{"n_layer": 10, "d_model": 128, "n_experts": 32, "experts_per_token": 1, "d_expert": 288, "d_shared_expert": 0, "activation": "swiglu", "moe_layers": [1, 2, 3, 4, 5, 6, 7, 8, 9], "router_score": "sigmoid", "normalize_top_k": false, "routed_scale": 2.0, "balance_loss": 0.00855, "balance_bias": false, "init_std_router": 0.0216, "lr_router": 0.00212, "n_head": 4, "n_kv_head": 1, "head_dim": 64, "vocab_size": 2048, "norm": "rmsnorm", "norm_place": "pre", "norm_eps": 1e-05, "positions": "rope", "rope_base": 7060.0, "rope_fraction": 0.5, "qk_norm": true, "attn_scale": 0.125, "tie_embeddings": false, "parallel_block": false, "init": "normal", "init_std_qkv": 0.0959, "init_std_o": 0.0, "init_std_up": 0.0959, "init_std_down": 0.0, "optimizer": "soap_variant", "lr": 0.00847, "beta1": 0.95, "beta2": 0.99, "weight_decay": 0.022, "lr_head": 0.0103, "warmup_steps": 125, "schedule": "wsd", "decay_fraction": 0.945, "decay_shape": "linear", "final_lr_fraction": 0.0, "batch_tokens": [65536, 131072, 262144], "seq_len": 256, "doc_mask": true, "train_tokens": 615500000, "steps": 4800, "dataset": "wikipedia_en"}
Below are experts of layer 2 (counted from 0) of a mixture-of-experts language model. Rows are named router (the router's row for the expert), gate (a neuron's input weights, with its number), up (a neuron's input weights, with its number), down (a neuron's output weights, with its number) and show model dimensions 0-127. Each number is 128 + 32 x the weight over its row's rms, rounded and kept within 0 to 255. Numbers have three digits each.
Before each expert's rows: "gets" lists some tokens that make up at least twice as much of what it gets as of all text. This comes from a sample of Wikipedia text that the model never trained on. Tokens count by the router's weight.

# expert 11
gets: "n", "u", "ev", "ov", " N", "i"
router:058130112105141092094111053130124183154138107167140138168082130117187118108097069134138094077147115127156163118180147143123187133138146117133135201133144127133096125108186104176081135088053156133041183120119145182129112129111114145168096127119155100100167129116114096128176170101101119144129137117155116114128113211135088113079109118129114153089184168119179118169168135113066129124172
gate0:158142153089130114075099111113077136116149102133151125157061106114129114147160191062128141159110166128075073069106182053101155130134115080111134163077121147066112196130141121173086130081075102154171150162094161113144141161137077172110084112171165157161151150131084127150154121166146143148082103135079142150085143182102151149111109122094125130099057162123129111175119106167123126109170
up0:137156174141129120135122152093134094097112182149087214125127112144137154094088152076120140120112092168140095088090162103103117088118129155156161123154169148134155107059143094098162126157142085143189097138165113061146147108076186195171116092117074104114101144113154116088202125141102083158144155195127088091121125108165176139106114077110180101110162126110079093131122106086102121159173
down0:168180142156137132114145141093144125147138127133169096137125137111116095133163077150101114129126158088091227173110120107143129148195120178124125109118070101214135116198134164150167128162113149136154137092110146124170105147168102128103137145076126117129214081119036131133087143173108118178089126127182120148108084067150106117092142121206098097117139154149131125141161107155168086138092
gate1:132142156152104165157154162119161144139152150118130128119081166110173190129081043117115070132126153119077159018128103109108165191105197124096123095139139112113093123086131152146143116079139159091054121078159112139106145156084106100162108157081049163117120158115100107183159139153144118126161111145193095103086108137100089079123161150141112137146120155114150133091126093133087156096114
up1:126156128106173162103099105121114142122104127138093091129169096162080102137103159169122150158113168140174157216146167132184115091148086118132096172107125112130129132106090154089165097108117183151217160196156145125173128145098149175126140104131170080184145097132143153076132102109169160121079121155095100126099091122130171161180092131180111173162129134073160116110121196170145108185100
down1:130155120115139170079120128097157130126091161167144138083137096109139115128154104105090134153104130142165157132073183118134201056153163137168139133111167111154157116089104178109086121104170101087135155163104069145144133174090075152112217088135135113133118173130180108109061123123122061173156053090170094140099110100086109129066144151136130072119194113132139142066148145122123107131119
gate2:095152162154113121132119091088126144118164146155131157179122151108173141099159129130164135094111188157131137075189109163109100119146148134119110161153154127156161166136142132130092142116088185088139156076104061129180165207150172075061120175170097161121178069126124097101145114128147116139132126097091042159101116147142162139182139143080080164201147115107095139182106092128137099142165
up2:129146150120137120163078131084073171136202161159086160164165104097086099086152114143160130149084112152133144146076146139087079142129100135130120147187167149178163127100161120169100151112125140098126153138169116127106177137137139103088158206186161145109142098132138132178115122107179121188156122104141120144173129110142149125139161094136160140206116186205138231166108089114138159109118
down2:115078148119170170135132079140108093060140117134083132168088093121149118135188091186123172159099102153110105096088157125100143124118062066127126124125099113125145151135121105111149114158153121072113097072068189104154177109142169092124117139132115198168114085103167107148074098152157134114144121154166114150160126179164150162181132097146111078189075166093164158087190084128121137108107
gate3:147127102133139069145109132068121135074127154148106136133111155209112111130121047129098149096125091150115154143160139071045171175143118173134109129124147133136185179136200190156107123122084132183109145128142108199104120116066140105176142216140141133108157139138118099072136117140148128115140197152156139105177127088143154117153174144078128081158137177160126112176141145137142147105155
up3:092156126148094151049171201100139165162088080140126109080127128107188113148087140107143145146187149077113086120073150122192157137097121093141169123095077112118080089153113139132111197137161090092136157104116128094147151162110137103081163077073105121129085110157132123151180099087117110144108080142096176135158113197086110173137112137168153140142111155144120134171131134157067112191115
down3:116173189120185124147067088095112121143083124132159135096107196125169179048122101139130101130113145144105153122151157174117152149114163130128097146146118139140139165188113165163209119124175135096098181122188143129135102110113103039109063165157112092152167163107193123121106150089109141179096161143100100118167097091123184118127188145161146159141139115172140142113136153119140151083174
gate4:127139077134163114123137104118124103129139077147147096111155073137120154103097087133113138119168171133199107047131147135124201159104130122094161177089135094145157169159147162153145086071173131116150105104130102141168091153084135138078113110138116100163083089111132086152129090155109131164139134212157148139141120112095092199078088096093226101124069098092139079144145145122111100140169
up4:157117172198097135139135095128147195221148143114066114124113112113155110129150150134158155119055135073139169183127076104117079151147129165087126136188164149150087117148086131134114147211132111091107153079151102119129126164146167154137108098098130164089137113121134154114089140128132116101100119073124050090060149139080178159126139154162088143167150160149150149091160133129150149063149
down4:196111145145159033131157173103080104093172140147146121132185146135096202139161122118129177103112122145155072145098131153097088166112072158097160098153124122170091097119151154113153049130143124107103119177117144102137098106193193129140144125115169187141117086157129161114074145120108141157102091142165120074139212142112129115149150114099144129166145166136143139180166171146075117167127
gate5:142081078115179118114113119096092134071152134100196113162107093166142086061123096154117096139157134107116086145128118133169120046118122124133119129133107114172119150107154136203170164159097128102117090172147164137132120104156102141174146139155092095081097103167086092135144163136133161126084077144148141112095059148102074117136097072114078170171136050106173137208127104122123167085121
up5:151169187094093186112122068126161131157140124121084152135188104066149141110178164098130177162111151179109159098164070175056150111143109117155128145083167186058092116149119155090095141072154139153087136120120083115128143086128113148111128124166116111141101117166150178080136154095148079117110130135085132171108145124130117100103186106088136153057120094191180131156165134117158124125174
down5:151178121115125144121129158144120142137084123173079110069145176156109153148118111133162051155156131084181145127092085103154138154093069107130127142093151123135142110153158080091173078139097104155115095149176139081108113134175082133086127059158124122110187116119126121121195160109181099055096110108130048126098106094200134137086099125127151105090095142114126154140192178174118154161120
gate6:122125116164181133128097095116137179070173104136195169118104080129098118110174122126066084099121163132110093155126133084169149122168094146157121177151124183179148138136132157167114138136138174155139118082121147120105117118119096147107124128100060065161102122097090190081129164091140151116075159119154198165103080163108110157098083174151075178095122112127174119149106080103112057098114
up6:130166117136139131188179150147164139148080083145134123149156135136148179152146082079166143083150184151173112105161091127130044139126098123143170115109116092076109066066162142123149126103131097134058132184138116077148144124117103169133154099147186126104175175162099144104149140206190136126117107163143084152122118172112142132135131107140147145215156155104087184126173158133086155149150
down6:156083180133157093125121125083062085083122147100145142124104058136115157136112169180121095128147091102156114082164124069177124123121140096081133111128130115131102154106102108104108104098104119145145154173176135121118058113177146128126147148103136159054213186121169190162122131113111139135110099155100131144046108172094163122077136105087105082142131108104202153141107173099145097077142
gate7:192158110111098105132107082092175141156106149136176124097121122149146118079165098101161065078157123129109166128150120108142160161170107143092121183154129114079132120211123121179115143162130150120064136099195137124119171054066145100178119083145118166119143155120140120115150132175084061098120090123143071095129142184167087130130156129153077144136161088108101136120053127176130166158140
up7:110088130167179147121179179127120129147105086121088147124143168106065113165064192216086157172056153159149101159133138160108113119101138108137110053115143177136145153059103104093101125109127107098212111131095093152110115171181148165091151155102082129156083114136070122150103108048172159143159164124146158123124138084101133141115138085125152115122143181129135111132159126104118121126103
down7:066104086131146121061145121162095163026184081078115151154170127124121138134110143132184083160058129115166162099118173165170148153097141115176158161136165100063142107169119114085164181123116160175134108136167145121173140093127181075126117140182133085189125127126182104114159143124108144092115107155107103117109152106094098139072114156182080119144154140097128157139141118151129154102165
gate8:168146113151141113153125118120113160091084102164105029117101138122081152168125131124140135091100077170148122113123142187145129134128131136081169129129134114172123160118118162144113052081143184100126107159135072101080139144078166195119091118135133096118175132171145177184157115199113124168128103086124148110058140186109164105086169146105144080094049085106160132144178139126100150111123
up8:145069118086075132140103068142090150136093127117172062137148178115139167112074133165142115118118116220162100146150141083131106107165087057118147123115164123154100169082155115131086130114127152147117170189166081127104124106164132116111113155123093172119129175141120191189161159183118058144128078165060136102113130161160180132131116131172114135117149149077140145102146107126192130099099
down8:142143053151116136200087100194141144172168115156120100128149151134175081105164160147174088158081193119108092128138159131098159133112138110097091202106158162125142125138187169132075150091129117122138148153091182164141107167087114126121133168147144114081119143150115090170078159141092160082120061124054065135131113119091159175147125128115189108107137125138149124171108139164166119108181
gate9:187156137125128135136118065091074217054140143087109157134083060178146131139147121112115150151068140109140056150112092078146117150102165134160097177099074137145095137102134054118144122122130095136129108162139154177148140135170084146095095173134094146131081156161164113087124174115122171107152151126138098109111081122137080120108152182154043157143130142134145125190123115153090101133164
up9:127137108159128107142101122096096174129141076107133173116136123135166169112090166095112187126115106130123086099089115153154132127088135117164166189137165197136087154121141114081103119172138113075083131113117088114101130141128112116190108156140097070104059101150152112085109081100113165104163110092110207086098138164129077187089099138133057148142175178160139125151112132206164066141137
down9:142160176130081147154142129152120085071115139201132122142101119128132126138163154123129154153127136060141130174124150092176139117113092151166161119136150097191093121122163115108087160150168190127129085145130116129138068181096135127155094141157097194136135150136142189174136127179120183124137141194074109166206107123068124129109102104131171140079123178128165106113139100162202087065166
gate10:150090104116116139085156105109159151078147123169136150179131181114117123096058171115201157124074144137146107063133106151161128122163077071090095163122097113143092055134151115104134132155134139194141092116152112168119083105070073149153149105150122097118075120136072084080155110125140178057079133168143160100179099135106138189127123122146114149131120156094174112140088108087126135185123
up10:122147133138118169180119132166073111168113075071160136107107076181118133131190095169140096128122100148151182155155130091119117140071191151159178156082149201055142140110141091147095111122162091089123120190130099148161142196102134137134099115128153101130124136102098200126097149102074118135134072121150068086147125117162118116123130145067106119088169103079089139140135065137135182139136
down10:173082146158157104077094063068117127149127110093108121116116112072075138107106106135115112116124124124148098133156153152108128191079105163110113125101156110110119095142208118171150118060152133129089130155147137095166089135139168147103117077109185122112159082161144178170095163158141089066143146166216086140064105142126139102124124114071155048155143120123136099165115085161118087118170
gate11:099109114151146093132204095133042150107106145162122118114090128138114176130138114110164081050115146163131104148146114123109149108156196142110161102115138107172149126039171128171104090085105118149124105114053095138127093169135113138071134069078144185147176134169114135117159122084091104140150134144149107145120113150082143113077116081131112167143071070158123083067087105139138101087113
up11:128186100144162138140112165186149055162144147131129140120153130134121093168155169142136148125120119091140134106118122149192115106082074209150105116171144141177083164090103138131155145178182149103077192102165123093072145091191148119190160137081138061163085094136154120127126149160121191105171147131136079117109137104185162166124159152130147062130123162125116122119087123165135102180129
down11:162133140126109089096157135098129153088096125095134070144096139094117146205099065119150093122074120041120126101101144158073136078140142209101154075154048166113172143146157113127085111144107164152147164114185120170074126123100078140180166129076102149148118095124098134129150140145105154183156080136107130152103133076133135155124161110144093097131166108112061124109137116102082091119083
gate12:157196154147088067176119063086147178183096135147130122163122086111157141129099141164074142061121153096179158134090094132087179162117171154096171200102063126104125139142208146142103177092117139160125157086137131117171092169103142115130132138130165136162100138141070169152147139213128124131122114189094125140073157152089154154093115148147142072142142108130134123136140108155124121158140
up12:118108146128090125067152171138096080098153150137070147138139128095134124215103099115159140125138059139101169105072158130121036095085115091130117040125162151103088134098089092111135157108142202147114102146072113125130132190153126204171140159171146092156100096126148139100144113104116129185136148128139092136120127135117102045157152130102132127182083123138125125187158137118135167156121
down12:127141108161146089078068103151073095079097106117120079128148083157136128061212150123124080101142133161117062118107101119111142124080118113145103196095153113124160171220150184105142152093122147146104132126116146102179098143166126127163126136130092170171136130092064138096110143122142132125072073128169122093135150099080100070155120116061136141117120109175151068135086113135114101173108
gate13:110105194151120136162076076132126132086120126179084080150086073158192083147126093168092097118206110143119118084100158178130095097115140136070122152132146143117099117111162157146108149149144120130156126118109142112091141147073133137150105134148101155165164144076055138076076133114108204149152118105154025077074090132117093090143123130170147141145144112108076094140136074139107143138127
up13:141095114126126098133128158134096107121130137150117143112116120134117151136182090149168154133121072139139145134140142095077183102116112121133149100118137094127132095172098121124133178138147192094162117117153108109138148156220150100088212124134150169089088134114156062138128145155107125108091125181064137131181135132192166097090079113088150086164217170186109187145143105151216145170129
down13:104088139129118085124121065127141079091124108139116141145151136143170127177105086137126120166110133083221141161128134111117139149117104152122123078147137058097086133091136123125184142108193145056131117173160159157122163156117090103130117144168135161158132159113120063099142093114093104114134197088161061081100204139114144100152105131137108064119113153080095086112085139170123206095148
gate14:095150118127162062095137120151138166144097201202125156122115123139169120137184153072172089127114102138117167094089112206139117089117169160120114119124130117159162179160086122123086199102138123141120151092188145160110138106117092146155186150099153146183151129148130092156165124100103174129132179148192119164108126080128129199157132139143128125098145144173173098100092178073131134135197
up14:079081184110106092121094107093122093140162104093145162112086173111044125127116092131113126117101088108129144102132143069067121139160122155158152199169119153095104128118105100109106150157133133169154119132078088112160097134106198168124074159131121140126107137105050125107143131118153141141080137166092136155117140152136037045129067137081141085182154174094112142083158167128100127104135
down14:166087108087183138138141144155153145156094105195126136161153114166188091096067165137166173140121190178161178147148119089098146124170134190145145108183142164144125135112171175192102120088140083070139100157166108140204135123137133114088067115135105177166147135155115149080165118148114130136104119126105130144151165096093155107112162100119141111101089056112090138166104077133078088111108
gate15:135169121140085129082123076112065107147168090105135132232109115090123089180168186092131147109162161097155182064157115121100106111111104093094120090126131143130111063103146083146132107129076153138133149128086141130168088106063156084137080122130099090139099110106139114134094095078106079124162074137087185110163204158097104106118120110181129099129124136146126100163122174167159153107104
up15:114099141090102146116129103118133097130173094152094159167118140144166087047100162094098081103096089162120166095100175146144119146164116092106094027143124097072139127153076141080146112147154140113141125115085066148069127113094163113173113108141151092133159127121113159154136217101155089205158146128161141133085096144092114148111138111091171126130166088148159094175184148170137087112116
down15:074105077141116138161123051140173170094156210178141125114095153118134115141081112143113102119108103151085092109133129162150131170113100143152181104174114166108104127141136088082138110086145154185142162127157077141044111182124131132134161153083106149111092050178128159098091070127129108148105168108128144136103088152159118095154170121150122069126111158186117148111084098172179151166106
gate16:113131081115123087197058173054128133130158112141066104164092128147191095127161093149154198105099092087131151112184136125091061119166184162125106168147119127129095150131129105127169121133111094233153167080109150111081120080069144123102127106173106148145142126086095135139097170131162144143078129123138126126159143098072134139129130104178161133136113119118117199086142100121142109093108
up16:149127096124117130178122202117117165130207127133164230100134067164101113136153140084094115153092139153086135093116091114151169100048173145158081094130132109150156056169153098106125158126144176123120102115117083101141135122047132100124118183111211142122068106134098114164137113139104149148092132118129124127140135129101117138146145135116116103076189134058141093108156080098101156114136
down16:174108123139120126120150084037177210137061172116080113129096109159170066116097178111201181094136117115107115163086167120152099120119103135105150153140145110141175112077129137113112077128114154094130175117150162154117097124111148119097039095074101113131075170169121138113101182108147101098134140136175141154139191151090112099142119114177139136153126101091168174148133151140102132176152
gate17:153124109162178108114098131107177195140121084073106113091123195162189143168062109109178101085102134116090116077113104149204139137139069096134114150112127150116101114144087130088055158140139140112151182120117112119091163115134204107125098132149165088122135152114123140123111103125125147188102111165155068195122111138144101106121174164135148097151202122169175199107129146135095101150111
up17:132184108187097154179136122113138100146142130124154132126132113097127121071185130068169149160068076127083161062147157076136140153115166131121110098138075133090104124158082153202108110118164115117119112108109114172150160140098122081156138131104102171122189143130145139164175107097073146115120114175081172141135094192093109163114163153147230098109139142108124195160150144157084140098128
down17:187157146150119077147054116168143189136120143155158121137161096112159147135119162097153082067147140123129153215104167090153128111122166169115100065137105109119082138092123183140169082063129064159203163160149152084173113127154101175104093054138139073148124143095136176164111184138141095106156111080133146132158128119130118133083127149098137149137107145139106159136114137126106137058140
gate18:090107103075140129123161107153162110121177083072203101163100081121130074146106109169155092082080146082172149120122154136103121154157130142118171118119095126188134110106203063082118138072156146189111067132114122177133108116072160148117102122150182145048124124142127113093073063170094127108115154157135125129145114191095134123123075132100140131128101167073113138116163125170150136137126
up18:112129113131145098161122138117122124188094146108122110107142156131093164130146138195155124113109082085191138080094125075114063137107110121044102123120095166195117103132097170101086103078100100139115156139105117146145107164137120154142057197145123091110159107118164139152069092150104086060109187087134125093160164192116106099120140170109176145080091127072161078099112086096127113129121
down18:169079173056126137125200144151118154085110092115204131173137092137157161077121132110154157102146139089139133146144150111150161182155120156152103149127057080127114141144068138089109136120082103128141098093095120142098141110100111096128114106159110132122142164165114116116109194139082165100127041109075095109135150103136122144157098028120180203121119172168124118117091150177120092133138
gate19:098154095172106133098155146143102138107150092085130175153116158143211130122133096143163102159181137173124163106086065180142172174122179130126127154152180085146118122097151148186179163148147130163088134102148058096084083124113128121086104152085109141119156134136100164118193141131150090126106164130117094078121098085109129131145140184121087178131177152113090111226124127071144123125173
up19:155136132099104195148118156138108114119134175169172139132130157153105096118106157093089169135125117118103173161139134138217167103117173103044186174155131102147129108155084103154134074112082167074144154127162153157205090177098124064091139178143143142107142124140103134087111150092132169156139090155090110086180082113117120111183054075137083137142109085152141098155120112127101115114107
down19:096105123096144100087118144162130132113092106089081172115103127166138103121140138150157114167163132140121116101064177164169128124160087122100062115144172092122121109119133119075170147104197186130071135143126119113162112179163056143117218108124102114100103162150131096163132107108082114091102077052129154088113140160103210142118178082104129149162133124122104104180088146105118102170080
gate20:121119171157053120106152119177144169121126096184179123119115037160170137154090150167133140116082110097158117035156125116152168143163144104157156136124139141104203128199129108123133161171088135143104107093159138127145116147112174107165095064168091093085124170153126106164132145099083200136157169093138118125095131156139108151176129132164105172167129190177137097148144124106098143165131
up20:097119131151108131100107102138123156160124152192187184122196136086111129147146141153111147118165064083113124133143072169100141066154076165129165130128114123064178142149145121158138165180112161130088176176130118139112141075141174174121107090136134139123121091121157062160113126123148119165123169123083124101150131139135192124091110179200118080147161135143019109152096075102143121108139
down20:156123051113112165087109156168147146101105110059140104161131134082174110109118114182168078113180112099083174085159132099154163146097165164136105124123119128144143092102145161156097119160130090124132104110133094143148154102075134081150121145129107095086089167131144086073135111112097167158200088148155098116129146233179059149170132108147103162162080128127145190132113157144103119092086
gate21:108111134127122122099143177123165115109158121125066113158115093106192117063125072141151030088134139147116129084140144124178158096192118100165113119127115114137139176098091071188154199101099196140123154152166133130127122133108101120100138179070100070148098112104141134094082175085125140143092118087100118119126081170182098102119120106175165167133114095182141116181166106158125154140090
up21:161137156119096078129160120082148131153113105088142128053092095130059182129146167133123212176129100098099181144073169136140115142120122088109143160077068133108171132170172121083159156108140132163148139137106109120192146189166197161141106096199143153040127170157123124132135147173087111159094112081182129145160133133133104175132096100119133116117114104104152142154146120143114093158156
down21:118104120150102133083150094141141064149128083146157142096149169060135122096158125127111161084111164134131083147193102130171134121192104063146122127091126123105117150111158116158155087105090092136107077183075123172143094139151127149092142153151137134125127127194079129087114029108168133080222102178118139088130145115189154149126156127138125119173191157127169097191120131151144128111114
gate22:149155112144131144141090118092115125126091112139128128114133122147112165008112043153151113105160101129119129142159167118174130122138084108155137156096126108107171099159174097156119115073114193136066153095099147147134177150149117198079120183174165184061108127112154112085137154173102141147065165160114155144156111092136119101123124123075134146156102080117141179179141114106137107053101
up22:147171132120066177128168116133145131153170111110126136204101115119123076121154076142146086161174166128154127113149163132182075155145067125097191096121145128117108125138094144151157114110150116101064136100158118181117111161141084120118078141175110156056093119089098110082143142134127186124154172129130167128157057145082144115136116110101153144149170132173065188193077065162145135134145
down22:204096115156141045097152111163141124142080157115107133146179103106121083183095052115110133129164171169144170181138111124044167065159109111132147135173133109084177149134130148100179074121161139152211161115085177153091169106110117082098112142112131146139103116137127110134131134120139133077140144139096111105092153149100121130184117132100174067129138150156094196103120142144153150148093
gate23:102104111149120156120135138146144161155158160185142116158141113141117157167107071160194171068219098103112132150142199171157128166147146118065159171160169115131120139193160118124170132127103125117126109144112108155127147195143159123123143135170094088107172147104142134169135117052064094178118158122166098144080130138180095109126159119181155151140138145065147130092132046166098145134155
up23:087115098133129136149132144109114125150165143174106115189122103172159164213168141102132152105211133143133158115157109159156147144167109061136180145137062127175079153148093091180159129128160180130162139164080191115101173100135177122138100153080114104108160100160107145130112144083126158153129121160122088144108138097141123097191170162139066152111080129122147052121124060151144173106130
down23:121148150120152124105098141126150141118216130134081160126154158116184100107167098139160106140127060127121150098086145104167115133071115178122129129121124139191128097163155142127158138086074116163176109054136099158126105116118138107157115124086181185165097159111114134133130142174208158096174167122088124158123141092148179071121136134086179113065106099084096157179163123142195157171174
gate24:090092099129129152107193132103149072114092141167127123125125140138065171083123088131116141102108138119191134053140135105115121147087135138179169161097119123110119112131148166133117156168176196141120155153145189161104156071123078131129136136124133140087159122062098184101137189118128117118110144142182191120079146090161138140150092141068155089088131220163153115160194140155137175107142
up24:177137120136145122104157148148127122168122119118146115165074162145146130180127152170160161149095079175074194181146145197124156121195141101080092121150067092119138078131092108158129120063067058140115119157117157110129094128104167135195100145149158114136143122196103086120143085144140158171106115147098096097170120107114118087080187118152072147170093105094073148142120132117153112173132
down24:166168110102133138106137164068074072100190144142164132110175110089091156089132092107129150078127118070148123147172146093105111127089133106103173175123172106073114199136098079109133129142166067093158162122107158155127162160120112088123142092166120114184148113141131190114104160117144035080176104095102119150109139103154120137158121102079159171154122119162145118154092068127102114188160
gate25:061134109186131144164142104101133127147154114050087014130089219110142119133121092095171120100210100133187170135112137092071157133119147107159123132112172145130164095171113116146104149163114136115148128129119098150116186109130106120138093077085164100152128163133137120121171154143130113164133134099102133083074117084123093119105143047063122147144120137133081191106138098113124112127096
up25:169152129187098125145090097079112080101111145110124063173099177095121099158090182166180174115192141140207133170116142132093164114124163158133122129052106150147127112132135118134068115165140117144056110130095118135170175149070150128139093090075131141104137173189073132135146126109110101135149149143157125082093160092114094133130086037082145111137131161081141146150134114141137088133102
down25:143129097133219174142097068138199136100133129141103183136154076157105101172103110134118126123097076130078101132105128044085153136122129073093162154113135135135122199115121143092170146102093175165105125165123169197142135126128116153109129158107198115157096092149139128103143181088125106151180132075157132095092125085104085112097139119111142143164106087169120125122150157122178082201113
gate26:121129107100137136094125148171125163206126122161121133128166132069158093141150084113081101167102159084087163111176128157115186139097185208100141154150128178116141156074114097185045154140136164129065148106104127089177131175134181149104105169137202134142094103138138064098115123081096151098133130115142103125103156123120125107110112125131092058097103174096174149116159110146075124153124
up26:103108088116154155088123121131120106196131163096142118132163151100156134148149111131085158118081114114123173107162090208150170136079140200143153179133143149106141142043126152157035159124087124197100151123071142092147139110118168131099142194134128056159104109149116135123115102064190167126130141123097104096141153161093116092117111112140103072115153165103136160152131166184083138100148
down26:161141131110000116162157127103100120140222209101107166097142163101137097155167148136180109107161126191100128128127138097110136166099141095133145165148100134050182157114123120133109135141096112141143092078112181143142138127111117136073172094078138079131126173135122226149140102158137143121139118113125111141134172129102155114137129123197105110118137144148102105081148098102098137093166
gate27:120133094143098134090196117191168139151164119131153140106145133110069067128115116140187136088126164120138110075071107130130080166161133128141194089150175159130102094084114108189131124110111148095084180111124103088151122136159151140219128108110124039163183097191139130084109157075152100112126150124150119127118110150161118134107148100093096092145145133095067193127085160118109095139166
up27:118134165130144079137141080132102137095121150136102103129128153106193160083149085154122110117159090141163147163129103129130181105064122107136128202126124133134186121190204162097159069077122140154071178155129120106154149172145134067111144090139107139133051070098121177164147080108131135142144103117112150117111151096083112182148175126137149139120131089168140142086211145182177106113159
down27:126165083122168122110142144117130166082131145152145123143132169088122169132159126114117148076114105167140129113142127207137056134122089157151131105134170165120132183118148173202118147132152165144137163202022113092144174129139155058170167075070109119128176138097134158093093184114124172173110134151099095166129100142156134091189118102158134141098088123168159108121178082152111112127127
gate28:175183078110141129091094138057138154153185138166143131128130064137169133152091115090121127118176079128120150110114126131110152112183149095135130119132120081076064122134118117123127097154162090155107147188060121194137112114121092092101110078174108122191139123082140131114116178169159116126144141088106100107119112103094103152061135109156136131113048129135204092074094111107100146123204
up28:115069113074171173090104085142147114156104072182159073171100107118168154134202088139171114129150142110133169180174130060135133127201148135097108183089175087158099095120091062121115140120109080098096135139111177112114130174158115142167117103134177064129123121133121105124113082104116129129140149077187125102148099105118125098115125152144129088129136097065146099145130106116073071164090
down28:113102071125137133132119126149169118093113128147146137153105175106089158154157135098107098115124099107134134185145163067122128156177171159156180091189115173147120106137176190160146122117145086149080158121120113119107114183180093160167143170147107152156091152093150131117165154169137132160141126130104179093203087210113107121191120115115161180147046156116116076082093103159149152180101
gate29:141081102121125135118158105110121119102153114131143140139135165139133079151092115157130117103179155124141148129132065156110153166099132157079165098176184108203128126141115113089078160164148098088066167157207103132102117104175135081087100086115146165097161201162124103091129136097104125136129081116106126031121189135176096144175121134106129133126169151104134086115213144082080159139112
up29:150130116119158097132117092090141129114092192060150100103126134069147110075138096154155132171138053140145126130128129093115116073071170131119169053088121165103134134077154142137143129099175163113136137121078116084180129155203077178104131136172109131131059162129060086159155153106123132098123161178143075171117113147091108105109097113143088177132149116114100121089078130118165180086135
down29:122129063154118076138145134139100124106124116101186118178085164169164153129102092128153168145155167164127162100079109122143128090090103109182114120212133103083102138093160072072117197113166126170110200128101091093063132168149161091160154162075162148134109094086130113117065083093069185111134148096137135123130161119157141101095120125137145122140124111118059108116157087175120131159132
gate30:095092118108150128058076123160072059109168129052177176125142160134139134085137109115093151104072134087135109149125159170094108095092136082141149131130118097147137113118105146142145111139066154150134154090128188145127140134137130162158054114101126119152145129165186077120198137109111121187111098109171140113134131190118147156089172120041151099064088138144112131105118137184103124196127
up30:145134116139174198104116143115106104180109158043147165139115153145124111097109151124140166061149101097130066092148126175108140115149156069111172067156104152183098155116131116168116077165162106126127156087153132187087119133071127137140107092124083156180109152142190080126137083135132146166121110124122101121164128158150141127112153163072153128041103122105076170051145172119099149139110
down30:118162184131098102172166120123156159153102151101175145124097110132111064122166195146142083190181191112134102123172156151134174167177101136171130078148165122121126118093143166128113052084125103107106139161102139099045068144134160130107224076141128057085124148136142171130113140138136116122120158111135126111130085059168139119083131114122096113136135110105089118090107170160116085135115
gate31:062165167121102169091090107118108117111116089129142126149066135155148117182163126145165154117103141163127118159143096088133119093096139136089126196166125141127111056137178139103129157107169050181130192169104126169090121181080093120157158131171112113102139082067132119076118134093171103131101178103080153145121093108103150061051084156102138104082116126147104118143115096112076140141162
up31:172132089186104146121134139111089117067124184069168069135176115158141132089085138119065076145130101089122151079096121161114101134140143107105120108102156124131154108114133098061128137145076154072141145160148105121217137064189112115113185122111086141145106164118139103092127112165130163094132115148136116124154155142163151215173164146093137143168065105149188099103123155101082121087134
down31:104163107174100098147057105144115185166119133087145158080138136093187153145142160082092141125157095170179150096135183137135118180035095077108183167128101143116123146091127128103124072111131122159089136141167179131150132110183125096099094088077141181159193128119151141151126145164150138183144104133155110125209149182146129134159089126128176123178117111137120114155091091122138122069138
gate32:119120061118143168159126097093143170139070119158140122116085053131058132109126154091116185094143199122104124155147134093128079117131116127152130133131100181116113114161188105156085209149195148104141155140129121152119087101080106083118176139096151166145151111128108101173110184133102153082106138074083151100131178130162107107161119122171091097122118153084080151109123113138190206103143
up32:093173098103124148065181109100121135125074100157158126149129107117114095179135171174120154079167146150124165127163161126159162130132101115163155141106029192154072156160160087163141117114164156130140151178175136155150136119082163101101176132135128095146182145071128098149140126115160106137122123135095172136139177084087056115180138139176152122103186189064145127079111156111107155120115
down32:120131123156099125102160127126154145130081135092124158068123057163094089171129058149145151148150126075100114100147126110124092155119102124043151108100171153171116157120153123132095088094115180105166129151174126109112056164137075126138112133149171124093080153033133177085182182113178114142125170161150148170120105133139177120120109125145106151149105117113170077146171174116100070120173
gate33:112096098095160151117133061197153097164097121168184113162159129089152102167116082120112174092117137138107158104141146123124172169178131081103080194146157143135154152145124069089090121118118165155139122096156130163131098137107146121121095151121093108112070113159166079092191159116084198132100158121107103165183182107023139119157116152086102112167157105128125115094118149102133157078117
up33:138180146111184132115117073130128117136141090199157131115179127131159124186187071139119167164137101080125126117142177138099125193097146136104087121154140125150109107169143148151132119175145092135151112080144146100145038128116146091114110107080103168069053182144118129120170151111115145147119152140150068107114182115129138114075149080151127140091217114088094177087163130139127076150160
down33:085153075106088147128154113170093189174136184122117127130129141125093080075097159173179137091072117186135116113148137095088140049192091129132102085129115149142131172120149111086168169131128110148126155088144123100154139160190107165089195183123100048126150138062110112088107128106093205152154073171104133154137121154114153124138154148116140097116089166110145137143078132095140132131145